Below are experts of layer 3 (counted from 0) of a mixture-of-experts language model. Rows are named router (the router's row for the expert) and show model dimensions 128-255. Each number is 128 + 32 x the weight over its row's rms, rounded and kept within 0 to 255. Numbers have three digits each.
After each expert's rows: a language model's description of what the expert responds to. This comes from a sample of Wikipedia text that the model never trained on.

# expert 40
router:134106088162073157140126078082167178125127148104106130172188143152085167169134147108129109137074128174149184097133103111155124096103127121153054172155158136116190151118107124111149128086128096122112158127115081116085152150105139130121126126099148110108176120203137135148154167149124143178111052159160109155126088054079112159132110109197087118140093170148177198132122180123092154142140
What it handles: Clause connectives. Conjunctions and clause links like that, which, and, but, because, especially after reporting verbs such as argued that, stated that.

# expert 4
router:152114118139093163115146134141157100100135153151146127152139160105164182101152158169117154160118083142095098140104097136195100145072143117095121136136098070088105160134109069091101114147139110138150144083051144174122136159138119103152073103169168103170085108144128191135110128179104152102116112168143090130169137105165127102163146118129078153133157088104152182113143099148124073038103
What it handles: Family and role nouns. Mid-word 'r' pieces and nouns after his, her, the, chiefly kinship and role words like wife, son, brother, actor, team.

# expert 9
router:099156146113116137162195147145127124125139159190069058082150113096138069128107059177145140170158144113099123126138082173108154104189126183160158163087145151121117124085106122113128101099120173145155075112121152136165154190141097076146155122081097179152175123105096081150147128183122135128150147097132125063152147061148086131095080169192123119116147115123155136144113128096119167119123
What it handles: Mid-word pieces, number commas. Middle word fragments like er, en, t, ten inside names (Sumer, Cheltenham), and commas splitting thousands in table figures (7,046,000).

# expert 21
router:149126146106072154165185113113108164078093149142107189173157096136116184136146135125119152181106104066152171111142090109131155120115085106138090095138118107135195055135110180117087151159150165100117111123230117058069114122122159157129055194082113088082069135108161109086164083131129101106097120086099109129149150174143118167151103134067138139097120103115142128128119173168114171097153
What it handles: Of, on, table bars. The preposition of (years of, administration of), the piece on inside words (resonate, tonight), and table pipe separators in sports results.

# expert 10
router:153056077093147146105090199146110110112127168117166125123071134148146118160174164154093133090160101104144143156102164149160137156157201169128137114126097129168164115139157129120097146100102117208141126144155156131083091108065169120089164106105167149150159126029050182119124071133104114180137151141106137095150131086096155139094131111109169126122137136147140114135165110151138128127101
What it handles: Adjective suffixes and modifiers. Word-final pieces like -ial in residential or memorial, plus plain modifiers like new, real, electric, central, chief, minor.

# expert 29
router:098112138125148166121114128154063080119159171126173178171112105171142090131127101134108169097164062129149109163093084140167145161103134187142093083094146106113074153112120081181096177137113133165143147115170130115111138140096134153156049062113069182141105174065126116123116122134144147118123107185157115123115163161114131104090123117120134128094137191146135114096173136169170129128151
What it handles: Name endings in tables. Final pieces of Spanish and other foreign names and words (Nacional, Candelaria, Álvarez, -ington) inside sports rosters and results tables.

# expert 26
router:175109122114177112147148063142114147081123131145075073164060118063090183091158115101079123154151114103112114091166129150108120149158159093162125105124111132105157142105136155117152150109145129214149138098156121107099158136176124159098162122167184106152129119126085175133064121141133154140155094100126129132161106076099182152148124111140162125111108114150150158171140147132186096053090
What it handles: Birth years in infoboxes. Year digits and ages after Born: or "(age" in biography infoboxes, such as 1980 or 39, plus pieces of South Asian and Slavic names.

# expert 8
router:124148176078122139109156138096110096085167138134176138178071121087121106140157130101119122133100057106116134128140124114128146121180091100170165169121127097131173154109083143199129119134152136128091120145157125070128093126097106165165039128184124123135092078160157179135132106099173158134151134167150108147139140129143121121088146122161134118144125143125147118142143125167170130091069
What it handles: Definite article "the". The, with the, for the, against the, often opening sentences or titles in film, album and band text.

# expert 6
router:114164137085103108097105136133130194111092110104129100151176095136169156180153090102156166158202136155157180133138103103120147120200104124128131095052090113187130092190141162145100122104092135112113182127079090182112148141120180187157068138105133068117141151139148109126123090104114114144169124102065157180093055136133131103134129128144089201145114125121032158143148105081162138177183
What it handles: Vowel pieces inside names. Single vowels or short vowel pieces right after a word's first letter, mostly in names and song titles, such as B-o, Jamm-u, Boog-ie.

# expert 15
router:099127128119094108142077153135082066166088126122182192146201128167114153149109101157111162131105114145134150116069135172125161161152183137106115137093135104138165140148108119150100114138180160189104132114089137170082108152132158172079018144148164123130168112137116138117150105125077139181115130144140100165107148101072064082112114187151104148210130030160131129157087094106120095116119
What it handles: Media titles, numbers. Words about media such as TV, episode, album, film and song, two-digit numbers in scores, and mid-word pieces like "om" in names.

# expert 5
router:070065122187155139100154152085126154175122050125115173147134115105159108139031168094110146155082138067118127176180137139110137165105141106094151156080105108169164119115116122109116156144149067156123136107120135102124121103125125140091195163136096149126118113149193097135185128126113137141168081111146167120119074114063167157156174114125151155068143095091160094103098152120139104138121
What it handles: Word-initial prefixes. Opening word pieces of Latin-derived words and prefixes such as un, dis, inter, invol, investig, plus titles like Minister, Secretary.

# expert 23
router:149116167079114115162180093072114098079125082147122148163081139063167128151120107163151120127169100152146168161146111146103130123061157099120118108165145115134181105114167154106147162118151150141140182136059131152138126142147091141081190095152147063119105109147081154107154193089146140097193137098060162126204132092188219154133076121107135125128096076141151150126131154128158067127109
What it handles: Adjective suffixes ic. Suffix pieces forming adjectives and nouns, above all "ic", plus ian, ical, istic, atory, as in log-ic, Atom-ic, Pers-ian.

# expert 1
router:106156105145117132140093139089155135133068170112126207096164172131094168152052178182157075147096193188106099120100129039122099154112071127096088143172111118093173110102124139119111145141119142136105132131122124110096127152125099113171113138093176090151141130155110132134167164101116141124098133100103165112121134159175144122180145162120142109134143081164106089126122114135175133095168
What it handles: Copulas and capital starts. Forms of be (was, is, were, not) after a subject, plus capital letters starting names or table cells after line breaks, like N, S.

# expert 38
router:140109151120176120129122110058072138085102131112099134167154097103144159100137125113172151166118056111167137097094171077100197146177189192074116164100149136149121138079156152155106160135124067116083090174104105088163119126105162192076193164109088160127110102099131074098096183099174177132064149119167171150108116135170086186139169136113110156147153127137135072128164159096113091132137
What it handles: Place and organization names. Capitalized words in names of places, teams and bodies, such as South, West, Cup, League, County, Royal, Army, Football.

# expert 36
router:127131134113183146125097091115106062202117143179145093082084189140144092152146094097133126114134112106120119090119111167136083178155128114175146112137125111085098125132120085110106147195105143163127087086097133176154123155089155136145187098193187165096098090139152100121146120136152099061135131143100074127131160147113147125113168106127096113100102164078184136121171119102110139123050
What it handles: Taxonomy and list separators. Taxon name endings like -ales, -ots, -aceae in species infoboxes, and pipe or semicolon separators in number tables.